Weights of a small mixture-of-experts language model, trained from scratch on English Wikipedia: width 640.
Below are experts of layer 16 (counted from 0) of a mixture-of-experts language model. Rows are named router (the router's row for the expert), gate (a neuron's input weights, with its number), up (a neuron's input weights, with its number) and show model dimensions 160-319. Each number is 128 + 24 x the weight over its row's rms, rounded and kept within 0 to 255. Numbers have three digits each.
After each expert's rows: a language model's description of what the expert responds to. This comes from a sample of Wikipedia text that the model never trained on.

# expert 12
router:118152162137136141114122107185129112145124157152190125132097158137105110103146131088114107107133115140133113086152142132106096118168138102110139145123146170117128093093162135172101118101098150093135101166133117111117112156140140140135137105150089083152179154125104097114125162155154102118095132135101131187088134169138162118132149090112119148130128104111123147115116157088142108122094130125141144083155123132128072156159129144135117149103169075118121120128115124173164113129088107
gate0:118160135132093146110115103132138108142167166113108133105099134121142136148127134166125102075123148100122086141142160117081122124139131128159140131112160135132152100167171135138112100145122165147135130155141085147111158105136129152170120152174096124161114070110147123074144131145122120144146152101104128119136121125126189140109165102116141135131171091110119128142096161185105128100128087168141122150120121132159121136128106168109107179176157162121160134137090180088161124142119133
up0:087100112152163101112098106120144144099088104106142119106152130151107156111145091131146127152128127109171160160137142139085129188117120089147125160138167134118140107107085109099099143124115098179151162123133122157122150143127114146117127118133092097099095149114157159161107141143138140096091135127153159124133124138097097112143133145131154138078137142115143129138145161086150168100123095132133083109116158137156118097141140112148072141103110122159120124105163094146124136098169144
gate1:115149177095165096149111104085133097125140124124189141144114066112142120123116115143172134135105136119167122158099101139125147115135130077116096120083141127112137161093154133097120133136144135119100069077098171133094083114098128169126148149100158164148146130123134073094111140130146129094102127119113114116093107121131137092141171109147100115151058149147132115114093110099117142106110168085081153147129103109143164070154132141093130111112116131110126136101151144073135130128154100
up1:125126130093126100131163132120093140122122166095163095121097112114141079132146163130165122136155165106150135150116108086151137145121141151151099148171129152082152097143114164148131158122135159092144118158176121148163113142167101123070135175146119135115117121151123098110124127107114151164080092150115179100148130101103142122105146130119120125139143137131098115157153133130160121118144100135121142102102141119101111155142111123128115139135155104169126136094144117133124198174147133
gate2:148126154128161121095125132112095121099138133120158113142126097120141151103126121090099121116121116116132158138097078123163114108135149115144133121132133123100112104098108152099139107122136144128123134159157091125125106172132123116174093096111116154128128117106174146092139125116114107128124096107125138170154093141083128111148115139116129104170135131152098145144158120111123090124089178113154126099118133109160090153121111130107124126140112081149108120165120105114121092089162115
up2:095087149159143156115174136155148167164118168137111176154138124103143142109107141132108154100133141111132176151151087143157146142114170096107160123127145114177147149116128120127090112151142127177136148138121146112115155154139120126144159154135107153122107130118150119135158170124160149144143157133113135142132074137150157124105109143131114155086139124122132118098153125113144111153138125089140125127085109111179117095143103095085130152156109112144126128152083137090121146130114175
Description: Table and heading markup. Pipe separators, bullets, == heading markers and percent signs in election, succession and statistics tables: 1974 | Succeeded by, 0.13%.

# expert 0
router:113117180161156101123139148096118125157127152119138132119102117141161132171167128079129109181109134088143132139154138141110134155119157119132093146103142117060150110136108083166115129103105160152113140102100119156090116166097095168135084136118162116138123157138147140148126147150181122123105113097126113179120154109109187105101087135129119152129119108098123142144089111140103132119178121121090107154106161136109109111181137117109094121115155126135138124115120183137136092134073125
gate0:160125101125106103110079126134137144125124120111091133130120130099114082107135106164107138081157111106137126144092114131118063136120129147094110143122146092139082139112112081104121100127141134133090144112121136129136121129186121139129121157104127117170125184159085156136109098143132156141070134147131136173133102131146100115154154109132126105110162136138153171166123097127136076116124185141132118141146123122128120105108107108140120157105130144096136132077136127103158137107107117
up0:126143152127150111129109115115113150165115076155147154121213151118110156124102099135111124107113127121160093097133142176109091134118141110098170104112134089113153115146138136091151080139141154193128186145115146131152154094151116147185142125116126137131096130149145122123108115162119106122146109129158144136141168133155156088119150145168108140140145148111111110110132093100136120157078144124175107087123124135131107087114138129093146135131170110125133137106117133114137126082143157
gate1:099090121125134094163152115129138098089120123127095140159137155103134074130093143139104162093147096136142171097125153119144131150148116123139094140166109082152148121139121121124107105146132111115103100160129131109146106134126176130084124122135123142126140164146128146117129078125122139123154118079097137135117144138160182136160154172145168202159138130166152155115145124100143132113117103145084119168120121134114145101088116180110101145125109139135121165138160123147145092137116144
up1:121141116096106123135078101129112139171123120107137183122157138106117124170136174119082126073116144115115128148141147124140131095120126105135139086093085118117176133122136139131107127106160110125137103133151120080122125124136158100137091117142143170095152129123102138081087087137136132102157127094159157094144153152138154101102150145127107134151154143108149120103097127142099132156083124152045154101142105117127082131148172123169167142125121143147119082177133126118143127160106143
gate2:133128121133135116098123167199125143112144169170107117088089104163112131113104138134113099095135095105115134133134109141122136162169166135147129151116113161126157100113140114129137119135113131128067162111061145181156115144140120139161124136145108111144129081128126150192115135103113136140125127130164164137160134166090137150108110092117108079198155118133134122127138129150119125127129080145135107169102164168105138147134123136135135155120145099143118132102107065093130131138127123
up2:154125150097171126085166148153094103114138081173145131121166121093149094130108165089129109156130137093087107133127118177172112079116136137113087145073129099133156143100096115116104161145149160146128155081160138121123108123110112114095144131105125097076116142180128121132118142175125123129138099189107185070134131089115159153108129137149135105124115117140146100151126171138157150115097131097090130129128103156157126176150125130108148112092154137132127130108109103158124136115100149
Description: Family and biography words. Possessives, articles and kinship nouns in biographies, especially family relations: his brother, the daughter of, second wife, appointed.

# expert 20
router:158148102103138125102164161114146162154130149102120124148153149109080101143147130154122139105103155141153123167143127116125131165164160154110130162156157116155103111154144131066124164117138083157145158148139129125116102128089154136160119111121128095182131149083117123081126102134130123095136146143143130160086158128114141131130169107146158097131126130117132094146165116066140104092167171159137138091093160145153144110102128095114149130138132132118148112127119063107107125120120149
gate0:132126148096095148171108137138137112096085105129164117126122191124102115083148118116131150165125132114153150157148132148136143113090116134089148107087123145166161100107096107129139121100127100127154134144136155137122138126118126131113143117129135136124143074142163143085116134151122114103108156068135146121150102157128115126128115097111113113150157149152166137108171088129148098144181148097140128128117158139134153108140146149147123120159108143112116069143137098131159102146139134
up0:145147164144128108084125129123169112134152108147126109107124112115118110118101112160095107128166075130091152096108101124126117131098191147097164124143155134173099114126167169157089128127130134120119153164144165112140139096116153106128107125170101137108130115123142178152100135100161169143123128143135159155164173122145091097143133153159142128131122125119134148115130133174115105087133134149126121092135161155127166173124106129095139150162111119114124188144101098152108158110137109
gate1:129122118107141111120089122149122138122146118124113128165126138095135124117129129059142159089128098133138091123152105127111141151127149126138146151074122130165147162119102094113129116128079115148161139139086142118108095123126127156164136158148146093094103141096147134169134131125182108070164102136098119153083061153152157097166155106096136189112126113178154126103108131152110082106158136117133110122190125132204123105126124185130097108108145156165156113140102085131108122177139117
up1:120090110117135099094146150084155132096126120132135110113108135132104161152122083126147156117082125117094161136159158111110123116124128129109112106137133126139158122101120116095131138151151121132184119185105127125133112144090162115167139125104144130132100165136159139169105114101111127089105084152078131134151138102130126141095108136163169113122142111095100128094119144102140111148116132088138173110149157104112112133160144145154142141155125129161150086153117131119094128147116079
gate2:141148173147095124111135145084167129110131154098128115107134133154162161103097193148138091153103147084118176138113149106144131111102108136100181143082118183105125132128173143126116074172134103147163148123151146117120149120119161167136199141113140169136095131148129101131109139077151110165146106129178095118105124141141193126101129151145100135152120124147118130158151108099121145096124149169161161125128144160139134159128169099118115115122101087120116138118165119100118138141140113
up2:107104103104132141162111113190135097162094108143131099092094142133143116120149124112153120156129104083091125132116162125130132109133095164147130108133078085139127114098111151112094137122157141158113132164149090140148183152134100110124095138117121126120163142132095134130141137127149153134087108107108149096154131161131145149081162148112148134152186176115103174133089135108147106112125143139120102182129118158131133128144167140098167115150139075149121105128100167148115134116156179
Description: Prepositions and conjunctions. Prepositions and clause-linking words in running prose, such as as soon as, for, during, in, from, to.

# expert 3
router:124186143098137106110129127179121164143109136080144149107106154096122095107149130157096106075085128113159139141132159124119160126129104141145146156136152103133106128093102082101150162156143082169143141130121119138125160162104135108087116110128102122047131130107123131104086130150135110104129125138090110144130133118120133109127110115147128143119155101135114159094116117126118098095123168143104131142085170110117119078143147099131150109125115129129149105109108077149120139099116138
gate0:133135100136126133122092082095139114090167147133117106123100139135121100137167143136144099134128127153127141151168134147104130169125097144136122162139170097139164129133157082107103142131114129144151137145166085073147085163153128158121126086165104114143094127104135136116118124125146125125156119155120117116123090117128110163143134129114092117122138064124131124124132163145150134084086121165104154147150128109139106109073111147129115120138131142125102143116129165112120133120128091
up0:150118138121116129097170167114126165119101133100162111081128127110137072170157164079164129134143128093153114138112161142128168146158123076130112137151174147132192105120118126147092127101109125105162088123127153158151132150075086083107129133129113134105150151166136137109129121097128159112105107112101131151129123117132145181104121121176138131151141097117108108186131118115161146083096119141136167114107179118087163123165121137116139149146170115150113130100124136137162102104139079
gate1:136085157145113113112147113105137133079112098165130155167153055122119087111148120121133100151160157177142145083129127137151135124114110121103164153108136117136145130107102165122145120148160126114132141148130151168106122121131113130133145134131148110144112121115076096120142088096172145145139129142111148140127110143115136103103122114167111129161146129137163141081139143126123136157159116122144077110099168134100129112093144105113115180133119184139086118168128122130117124141179160
up1:162164132103154106127173154145144138116099147146172128103115131123140102106119085120158162167129118123156145126116081106133095168103067127131100098104082129139143131159162126130104125162127161095107150165116127109104129141148130088137103156157116129128133133141115139127142121133088168152120132133140138058098127112159117132137113137117156109159085103085128082098144129090125136107111127147116131153120175138083144143123120138093131167138144124091107107180169103084166138125145109
gate2:212109154150126142101115131107115099113110144145128123137092147157104113118099115147143123140122106157102167130130122123116161152143095122104123133157188117097121101088141124094095080138150130129115165142093087141074148123176135138136111135111083109160120134115164124154107162135145146140083103104131116143117126115106104122133105119132142088106131135141108119099082118091096115152149113128147105170119159121116128071103104144158117149156121124164134144173109135109106121151134109
up2:140097203112141149159121131140090162134126118120098135155129140111115108097157127124070103077174155103159094096128128132131162109174111156121097108130133146135133124096148127141169146147124116138096089097138095100113120172115161124161098139126092132135114097099096136139156105130099142174114070149134134104100106119129141110088125108096146122099120162137119170095113158122178146130109062135143133101103133139135111145118115120109083102104136126119114108135145117140081141109151121
Description: Place and time prepositions. Prepositions starting place or time phrases (in 1973, at Silverstone, during, until), plus column separators in sports league and squad tables.

# expert 17
router:097158142124084121154105089118128135147108115122168120113108130100117141098143115162119105128107085142130097104173118142126103121120082126134132145124074144139113143097130111114110109097100161115124118147159124131155135121145136112151103120136096094159116102111139122132140143156114125079097118135118062173121157137105170097137125130125104142137128091105120145136107145097173078106115157139097090131137093157144128114132137089148124104121141094149124156117094132143122110146095137
gate0:128131168182125144141109104076107118100156112105148135152158134124121138147127122129107155138107176171145129117107105126125124110139110123132110135106155149182108123136152135108076114090134141110172124158129134108117123137105106132136140117120107160129161115120155071129126134129111143078074162136124138131112193137133112130107150162168172130155143144141170128144128137146143106146132092124140108095151083118130088186141053145165088128146150140101110120142142113161145174120090157
up0:133123122102098169097109105090190128122140153089132156094040134095143107090124125158157135097142140118102136150100107147112122120157130101102109088083159114150148080133138087129124103142094149126147137147099122132107119148144080145137117086126125101143084123144069116118123165111131133126130175127086102134086115093166113140129160136136171135159139140098102120080121118160135096143095157094127130116152147092144173122133106148110145158133102125123132097161113189160116183125119093
gate1:090118095137127148112143125152115158100137122147131114123118116129066161175118121118123139139102135102146101126137158112148089078125158139077126109111160132107099207097106139116115136153166147161149072176151120129168139125099129130108110144164128119094117124095103119198131143127119141142087147109129132131161129125190122124163128135081099111168118127128146151144146138134107127131114114122115138134126160130109136100130165153110147131148080132152116112112146162119120123079095164
up1:156153175130110099124099116148168149117124150132121165134162153123115125126138134132105154123145135148142120122133151163181114137134136129132144139102074106082120132134118142090093113103165091207098122097112143141094118130139120109188146133169138145106118092115108150148137127116112117114122122104103138102096151123145154069155155143168160142136154111127136138141133125108102089113143087138157146148093154112148101117156088149105099086092146135111127101134159112144159150141120106
gate2:146141182114120118128174089095122102145153105122133162134140119150159149141121162144090146108119094155163149110135154108146122100124169169109169118144128145100141117106138109099124065077113111125151085087114108115096144129114135099114146105112136144113119134121126133121102148170115130135168144091150118105163097136137100140147127149136121154101113136128121124134117112144151159112127157166132146122164146116138128148098086110156117083131112125136129091105090132126143083100126123
up2:091095090160155093168155134145166137143113059129115116148125088103146121104059115142134122132113153126128128151140148115138147129139131133153142115101130133150156114121171132121112125118119103115133123135115118156107129118125119115095154056132120137132149146138085110107113129168126140163115113099135122137097119141171111167134122154134121115100137164115130161133136147133140143102109116161135103109120120135145124144093114120146126141110132087129121122080105134157167099098073112
Description: Indian election tables. Pipe separators and colons in Indian election result tables and TV infoboxes, such as party columns, percentages, and Network: Colors TV.

# expert 8
router:126144128123129132140150159161140108140147126126102143122133141100100112145128148164140117143124118140157124136117107123129146175167171141131097143172149143087094130114108136122120107148126087150134140159122117130141097123107112077165114101107158116128102127111125139135135117126126136123143150100116139171093148148115167119096137124140143074128081183087132128108132092095151118113120122111131176120126146137128131137149161128079149152111166161156176155097112085112152113119116114
gate0:109143123130131112139092120115127104092109100137110118119145149105088136143140122123104095116132112097108118079170104112169106123104130091101099086123132055149122113154158088101113101112151175107159120145097111132122117169155139143105142125127125147143119115113151127163139140104107135113138103129174131140084160122124179124147108196093142116146127121136123067110165148128124163118160150109158173116151078135105121117152143097095167103142137099119111152156153127138145092157120131
up0:124095110127128105121157082092174112139162118112163129130099136146084128128089138129148140104135132158124129073157124121122105127120136125143139109142096122079072108166131113142138124145119153080160146115131141139110093116099111116126152130129154108112153130160127145122136150106132180094130144121105155135159154054098133148107116141168160108110151133126128111122126141165141118132158103147149157132159156145133123097125135080110149122147137117153090161117151127146137083144143149
gate1:086131166123149120164105139162085104133129136124154128131151152160145144091105119089111130113152153141116113147153147145084111123164136131095145132119135094123123130103121135124158134096060134084142161108080128090116097143110106170108108115144114106086142115153121099143085162101085111131128094107142095163134087122116123106121119126185133109127120153139139147118135085138087134123145101148157145109144138108137085093123098168158194110157118121155134130116107134109135122165068099
up1:089123157104112125100090110099128134134110138124108117135151131138128112132099099135159094103099155121117127104147135096105141087106143102128127099115141131141095153120160129097143156151141135110112146165162105145132148131149112089133090125127115115115156085120110139108188127105154179125157150171145145093147118146114142068118090104163140149156154114104104106123138165137123146125103119114118099168110098164157101134148126120093158119151134089069157110141139096126096152104173106
gate2:107115157124140141132120143142141136151159142161095175120134133097151110105169137166116090130149103171127087160051106106097132117111139130147150112103144106166133111125095151133139096128181125120096161104143110137126154141131138132102115090123091117122097139115140109120150131101131142143151153112087141115136137118120108159165179087086144160101130146109175114135129104109118141137156098175160063119116178175139150146118139163142185131165101153142155122137104134117112126146133117
up2:101158161106097114164159123103126115134157117140081144121128049142124129143092147119144117122126158128145101121141102122117142121148114142103153100129118092111135114146091114181132125105102095097125115136089163164125128161158122129104097132150110087133160097133133096114151100133147124172151155142141100138128128133094149131136129153131144091126190109153143108128154136108168112165100113126107153112127124129127108125136155094125158108128107126105158102211146146113123150113122104
Description: Main verbs and connectives. Finite verbs and function words in narrative prose, especially was, is, became and took before an object, plus commas and and.

# expert 23
router:099126162143093127116152102170153153138152134088156098143097164132161177129127179128121138101145105151107137080164106093130129108147111154145161078091133132101124113108148142165106135131153120121130089186133162101137144134118143129129142111139119145127167087135099117160140156091150095134133104155148131136097124158148108126105123102137122139126078139116155173121116114161166111095112149123148163136136168101139112168121145154102131085110157101120156148136150103159118137130133115
gate0:138116087161111095138112117149184149121148164142115148143150112128164137144135111111110141184121113087146111062144129126110136091151157124131141114105156131156123105133128106087132108110160139131174093168139145107114173150116129146146115111108131090132099115105053095106164123133169121148139115131110115132110137138131130167085108166117107137142110129125134142107130115121149094103132115150108151083069169114121102125134111096136113134147159171122118140164140124147131116116127155
up0:145097100117098144085185151107112123104084081105128093088102166141132128117149087127163154157064097122149139094082134117170093140149107140149107133110157139143125106124128119122143157126140145128190126115089108128187126144135104136114078157115150100126139118144098092140163100132158121108113085129141119105145150169127157117110136111146128121100109119153092127077139120095126061147126114125085159144150117132154122062147140148160150153145092108156127156157157149165144112108138125
gate1:151087157080111099116154080114136132109076130137126116147081158163134120103089137118126174120096143117140184117119091130144160089138140162131161085119159143112086173122107154138136140152074140145117168129145202079155175108138113135103130104126152148117090115090139140113122138114090144142192144125147139130142133105130129101164132121113159135097143128140156138122127131142119107092181151131123101091150123166124129102150134129106129147074165116124146142136103156156109100094108105
up1:087131116118152092113125187162133132156137094171137140085134153130090097137152103148115093098101144158130126085156148098076118144101138140140094112116113104126113097134101106119122093147080116164113111136121114107152111111138133155191104138109140127133127133123113133141115152084115144140116130121113114101101124129117141127082158085135150125107099118130115098129141141164101122164138109094117143200159125125131156164140168122093147132149127129148110116138146143121188118106110105
gate2:119144161123106100109142166089131139130157123163155100112130133117078170154094083122136130133102121160137157121112148149140126179134167127136173125136118135103095136114150169131123084146163095131171128130110147136161119111175131122092109118132127146125176186062145111113129130162112155128070080116123157112110130132109133177119168113120134131082147144138133140125142112095054140115121147131127131140135158130108173124090104113116175142153148123106189111123144135124136116137096104
up2:134118165120174098085121131121099090125127133114100104115121151147145142119105163111120079083132139111169114157146074147120103110138161120120118114143148132143125133152132147131111104123127145142130124147104128127133164148109157121131138115148112113119156125148128139158093150136142116084092129132141096102136139119102130104119092132085094123087203088118144129113140160115164115134173093102124123137125108106184104120137092128129109126092096140123188137152141127072111078100128143
Description: Institutions and awards. Names of universities, colleges, schools, awards and championships, plus nearby tokens in biographies, such as University, Award, International, Prix.

# expert 13
router:108098088127120090114136120159109154159136116103074129140126170158158119139121151112153088146101074131085144189173121119161125125129093131114131132098146136100152122089152126140129150115163174113108103109145130155111127095117148152149145140127150130168108103147152161124113146077132122140157162153160113117173133122161119156134136131101155115134114120119148141160134108149161133125082094126119129144145111123088106110108155151128173125085124111119114120109149143118089122129132125
gate0:130123110121121122120124161123126108151135153095130158124155154157149111089155144136112108154119115166120128140118140098121132150138090143119151091157132109116114086128140142129124126136152151113097156162084142104205138126114165134097131139155137146127101138136179137157131091099112123156148101126122147152110098141119117163125127185104112095117173127135103136135104147115121138143174137130123117142074123111160139108147096160090136109126115121099093152079094160115132126098146122
up0:151128095148126075107069136127133139096106114110148113122131101085137181144146150103140110128100126162169142104128112178112147112120149096107095165147106116099108104123136150095104125143081113118096107106122138143128142093136167148146134128084171138089116127130086140108120099143129108089142133134134129116142127190140102115129133123148122158141146068110088123143148156191143122128161099117151149136114207148119167156056159136150114122134122188111123102102126120143131151125133085
gate1:145104162090129115111120112125116170160147121092080106116110141139117152124104107124089093156119150106143180112121114129122090149138133146121136075120143166155146111125122141136126094103119116142135119109167162134090108138105168129116142081153133118127113136115083106161091161132113091146161117128137150148133126077138095131126132132134139123100101130139086123130134146177122106105119102165134167182107083134149155148159118171133121113103113108136126121139162112083126114165126177
up1:114114157160092166130143107095131113154142117142118163178110125124148171124094156093128159184130108152128121151147123142139083092119161128140149154099161157109152134150072148115094110110135147153129099132124145162131105114075141135083132154129106102152136103110112141131147179165087079156114125054141062113134081115115127154119153145115150110103119132152096153102165157096146115158128130150101145111141163118155144142122149106121097141109140093117104151108137108118187129119160140
gate2:121129170119159142140111113134128151118112106100114097160129157142136156095129087147127153133177122156134118164134130149137148135115113146095118085112097159123135169097103180120120150083152144171107146104115117120149138120120106164151159136156141117113129112135111133171161109110120119120138115137134106113128159099122202098119088137129148134137134091148089124129187091112124168081125139109122108089119120110126171164119157125158107128108124128146167090120135131135155083109120124
up2:133146111108115093129149152127133116123134112108136148090121120129139112150088115133142094146148141090120161101128121077147134141107106140155163143120161130108165141200146124138147148163171127156134111156122175138100154137130164148144136146163119158145134103121137121124149159126113122152188102155145139104131093121107077107149107089164110129111136147126131078139132120130103109156161075126116163117141104119141104153114102132117139122153172116116163168092145110121107128159134139
Description: Institution and field nouns. Nouns and adjective endings naming organizations, fields and sectors, such as government, Railway, Soviet, research, finance, avi(ation).

# expert 30
router:142067109099136086128120115114125127166121108097065131130129125124122110134168131108132085134100077146081163155122132151150138135150099146110144164077160140048137134071150123151160131129108143112113135106117138093126112118136129148129136154126151167153119123130131143145136158124125107139162180153133127125138150087122153154136112107093155173139130099111160120126137099132145098125101104121116093135161113136106125109150174164146157122131112131111145080141141096082107118145149161
gate0:081129092151141139109140134097095094132111080145152131109115106135131109172110108120150138104118126154144154135147145132154097168145130120126141155125139192095114127136091183150112176170105107112124120150141136113142180143151192097114146110103114129187143100100129115108144142155106129132079102125091158112158134082134103125155095128140134112112173119152151109145144133115115115056111155110075123170150118105128093111126063127106114102137153158116136155131138093143134106116152164
up0:161142150155107097122159085137095174099084117122112150124118124091140149111123095125081116171080163148106157124119119086138120096118107123083140090125170088096183099109107076121105137172131131098131126093059110109172140081092160090141119147102107088154152139102155103124132149127133112124129146127107147102123102140124127109124087093084132162175146130123106127065118140129144169138117155122145149166110146164104139110085133114151137139077109123111093143138080181102114164140124126
gate1:108147120147133144098143081129141111157146118146113085109155130119144105125139132093119122107102098097133119131161153142172142132126188133145122079103147133134088114137097169105132139094102121100102152134135133116107117138124138137140139119118110102108140119130087132086144124125154114132138164117099144092110134111103108144142106104089136167139080127128123154108128106110130117126127131122098158120103143113151125113135154123133104113157091120119130141121144162154143090141097168
up1:166129090119171094132126138143139130167123136097143172116129140167092137132176142143152130137079158099155154114158125150101165107100161124158139139121117080125122125118137127127134131168091093101096116159112120116114120103150123165159113178158170096132151155138128140123129132123109124143104147079111091152138117131159136111115107144149118111132176134132117097167132162151131128105155107130134103142121107104137115148175093101120124132123133110119087097121144143078137152178117143
gate2:124125151133131164097141101109096133143115138110124055087146115155133127141122131148118063094170115173112076153102143113128115141137160108143109104121122137125149176099141084163115127141077128154176105082093102129132120130138135155094101109108121164083125121125149142133092136119144148135141144137137075074152159137107148117165131084165170117134126128199093118116085122126130107111148124130104136171119130122140161103117110155145126104138124116153154123116131077119093166146121121
up2:162161132124143135174101118152141131140139103115096147135067084136124157114074160123119152111134148119122133105120119103097117171107114147110127084095164152129114123121109147071117149124136170117116144162101137136110091144120103128089086099144151158105141134130077145130103127157099137175159092152160124083124104143126134154122167124163088137123087103137137124155147101136162129130104126125128137110137111104160101149078170142152124178142142135164143112123146135101141142122147106
Description: Common nouns after articles. Concrete and institutional nouns after the, a or of, often before plural s: fighters, slaves, vehicles, train, government, building.

# expert 28
router:114173126097113147152135103115081122155137143129129116156158141114105163114141114125102115150126078135129084113114120119119124119094149123136140155137112147160088142078133136139123129137142129123162142120159107127108129143129168113142157134079160116137133139124136151165157132164102120093100154129106118103126144148121156107089146132110081169135176126139116151180082149124159081127108123123121115126120116106113108134151146139180134123156163128124102108125119139106111122146105090
gate0:142135121105128127166169121148164098133107098113124157143151119112157139125112152146157147098095084135167150115113118092123121125145116116122110083103123152103135109109142157115164134158130100146091136155122139130078138155153130146161123084117105104141084108117104150118095140100102116129099158102091131087094115090118157126091139166102135154171096125105116092137126139175119134149145185140129070083099148139130164143167118090137152126089136076129139159150155119150149116166122106
up0:169123134196129112091161141119121129114143136107167097134132141124166118081147137138085116106120103099100115119156145116140153134142113152121078136138124146129127118106114141162110132156131128076158128109141120143123161132147136161153128175199133108126112127132137162116134114147128131159172132143076134114134103129116119126152130131141121119081129137110119089116113185172154117147115135150130144117123143123122119109133122148131132110151105117132149133136127127169114120171089157
gate1:090163088176147128131134071135104095117145113111112114139135131127143087162135113125100126098122103153133121132148174181131127145128081195112205132176114107163133126180103106129143144120132122158130145110110170136125133111137141133150101109185137123150171110083118112155116116126116095107132127128134119152111085146135079109123161142106120142119117172111138153089121121108156111126121138122133110103115148160160093117144123134104137136121146157127128174153142117145115099145093147
up1:109131110161124143107101118111187130129125139153109157174152133166125121126091137131116105150131117149183172140110175100166154163122142092121192166145162099099155140119125118134118145142121123152134172120148146093145109129116124138142117169124091121165133179123087158168089141122158114145110115148117136157099135139141101170143165104142117157122070163149096167127110084111108085122127151109117152132109111122107125175121140172127150098138166113163114109117132137143130087114117119
gate2:124103125136128116133120121095094096122094122143159115142104122118123109130100151130117120152108163111112116135128093142173125134098102135092064151145138117107178142129128159137121086158108114104148146085087139120180120157104118138133142129133137119109115122122137125202101154140140108161098091125138126092160125112120170154117142157141139147098131078134100125121116111104125105106154136128134151116109165122159110131115145142146113138106128141150069142096133093092137091145154086
up2:153118094128135171120102144085105159121119110129106132088141110123148105125109107141146106137121123093133119131082120134124121176098147135093146115113079093139112133127129126133138137126122122137121130083154157142109122159155101105121147126140080166111098119162068134108129147139083113221137123101074129159127127104171156140101118092107134131162114143131135103162096167117109122136162107125105141129134082132111152111132095127152144143111158106111117111141127117106108180133113131
Description: Table and infobox punctuation. Pipes, hyphens and commas in tables and infobox lists, plus month names in dates, amid census and population data.

# expert 2
router:117134108100093137107138147161105111146135142156150102129145154098144161094101086107120143133169103140086108083121152111123138128143130123140127131155165114139128114095098108143193190089103102125098113169103119116114130106113136100125118127169065128130154103145105122120134110137134124147129175097087077131112126136137118105086110125142117164088110119136143169116152143114148117108149156120075148130120153212153122136165138083133137150144106125128108129143176098168146156152138128
gate0:113146174129140118120156114119094125171161139141132125157082167139138090116183127131124116171115130141077153103165168121155125090122150129144106064113165168124130149119076099098103092129175131131136159120124159116111094127107130113092146135113149120103111145081111162129095137140118134121144153133169076105112098126124152106132100124188116100161088096151180113128089132154099138169170093108106169139161185118120094161111152127133151141120152088133156134104153117090123138126136129
up0:146102145141119142161154168106149110097103136110116109160143156141137111129123134136136145110083100100154078121133171136118138130154127151134118126141124160133148132114105135135129113091082165140131146101144183138125140181078106100112128124112124097136094110124152117127128060135147100164084120082101119137095116177108107159096149099129122106105113117140143146122142115122149123117089074160102112147158107121100104146096129129166171132117120148156106149186145104117111122119116118
gate1:144138136127149134122131136134101128153161160141122121108077100143082169157119115092082179085104154117136133073094140094133093129127155169146136128119155106128141116125133147138137097124121157125108149101102131134134086077160122109184096129138146125150126129135085150096068108147135143151127117129149130148152139110119136119140102099117106119064155168106150145110135123132086117142147120119089116116106166126104103154149124160106067151112139141159162093149157142109100149132107130
up1:120111181057113071120109144147100114141136164135137150083096163103182183102113151125094119154154184145115134113152092129112140184150120148112138143149112160106128106143102164079090140111138092105141152159103148148119153115112116123099124153115128135156121158156158082112107143147138125116111142107134147146123133148124118077119118110159146142143124111126117096144110152154160139103124118112163133143143150132099111098133093138115134125129143175133078128166072092101103124149126127
gate2:154058108146137147127148128162114104082114154116142158138146088133110119112124113142106161123131110129122138149079132114121123133145115131163130141128121142131143061130142128125102173139082101133138161086136136136144083143123142121166115143141131153138150132127123111137096119138085115107120138088124094112138152113082102146127153065153112104134140142164155133129162152135152134114188112155090088114070116147156141085138129139120120181119099137124180069132128162099138135105110150
up2:164167128150070159154144118127122110118141125106108161151127118112160179121162125213090120127150172149135111109161091144137109117159138139142150122164137148120151145120128132151087144178144083121138115118151122123105154119159147133147079128106116124172126135117148151067140126132125125123127070138134145108122106157143157145097113084132080111130121158183135152117097151115171113116127103128119109145133110087177144118148118168153168135113084107125176135143157173156128133149127130
Description: Sports table separators. Pipe cells, spaces and section-heading equals signs in sports results and roster tables, such as column separators, ===Seeds===, and Date headers.

# expert 29
router:098128158167145166144129109134161105106150137149114121157165089155117184156112111134147156082155149157128091087121112152126103115124134140133144089103084078119087129116107164128113066115100108141140097136149166100165140165127145153113173086120104126105110128114085081161151147081136098087142140123139118071094098175130162122122121103122129123169111174127154148140103148154144110148110125131157131126123159127122108162161115168132122116131086181089119110147154102164112160125140161
gate0:125169150083163176163102130168134145163128133114072116105150160124144133118102134129147144143102135176153168102112086143129091105140114135121158133116132098104156112121094157088165123106123102139167146107120141147113117140130121124138116152159134137102081144127086087131118125111125113140091127118099123126137142116176158114130117108139127106139104128138116141137128099141122149099151148112112156138112149094122127103135118141127117120117161118133133124124123139086136115134114172
up0:129148106150112111126135163108134130104111156108136127133131134093107114064091130068156118106126118125158116146128103114113144111147099118138122119181131148153126183113146101101150109094072108143125133131144161142121124134121133136143111082134067128138191105055143156129100109116127078172132113150175115109128110148083130134100146149141116151159134132129098173163141113126144095086145147147146129140124147134122120142106119086133123124123141157139096125109136112105102123113107148
gate1:127127118134125126147087151148131183128128141143124176126162103111123103094102117125126150084127132113101171114110102112098125104155109114177121142130141127134133110127134117141092111120085136136083109122139147125144156161106170123193082106100118119114141101142098136128146124180127123133120121131121100169170113157151099124117123115141137104098099113128126122117098144105148121147108101096150101155094131143145130138097126143107123135160070110093102132150140129108134152130100099
up1:087101130155124114151162147102141133128075100137160148137126153181130099098092108121170177125127118159203148135128098157117155125124154096127139162121135132114152155132090134118115125139113119155116137107131148116143156120108169100144102121111082119157119155129150107102103119127139118146164116096131135088098124164128140151128159187110131114139136106111124140121144189146145125100115112112157129100107121099122096121137077081112115123141097144156183187111155147119145153161119121
gate2:137130145134133122110122097116136106103128153148105136109142152153134110142116176107119122168168165122134110135112094088151154132161097146179132112127141094110091107100082170142138160154174162108101129165120131168137107097074084108126096098179119143116155089109095140145117129130120126134145166107125135131128072146101103122095138133111110084092098140127112152135130110117109147093129150129136130086124130142136132086129090139083137145125153152136157118140170104103165164111121122
up2:158148120107124174176107107148129097120158171114162150154149100110114128154128138096148107121139121155135167116107142141129162105103132133124143102095074110130141101153159100092146161116114110096121121077117120131117133096159120137122100102126121115130107086132152096139111108139155159118101109115112119160119148132129102117134168104078111126112088139139151116159132101133174143120118130102146122176143108097149085130122144136135152115146120100120128101100101167157125132107097108
Description: Stats, units, abbreviations. Digits, units and stat abbreviations in sports and geography data, such as km, %, RBI, Jr, MF, and times like 2:30.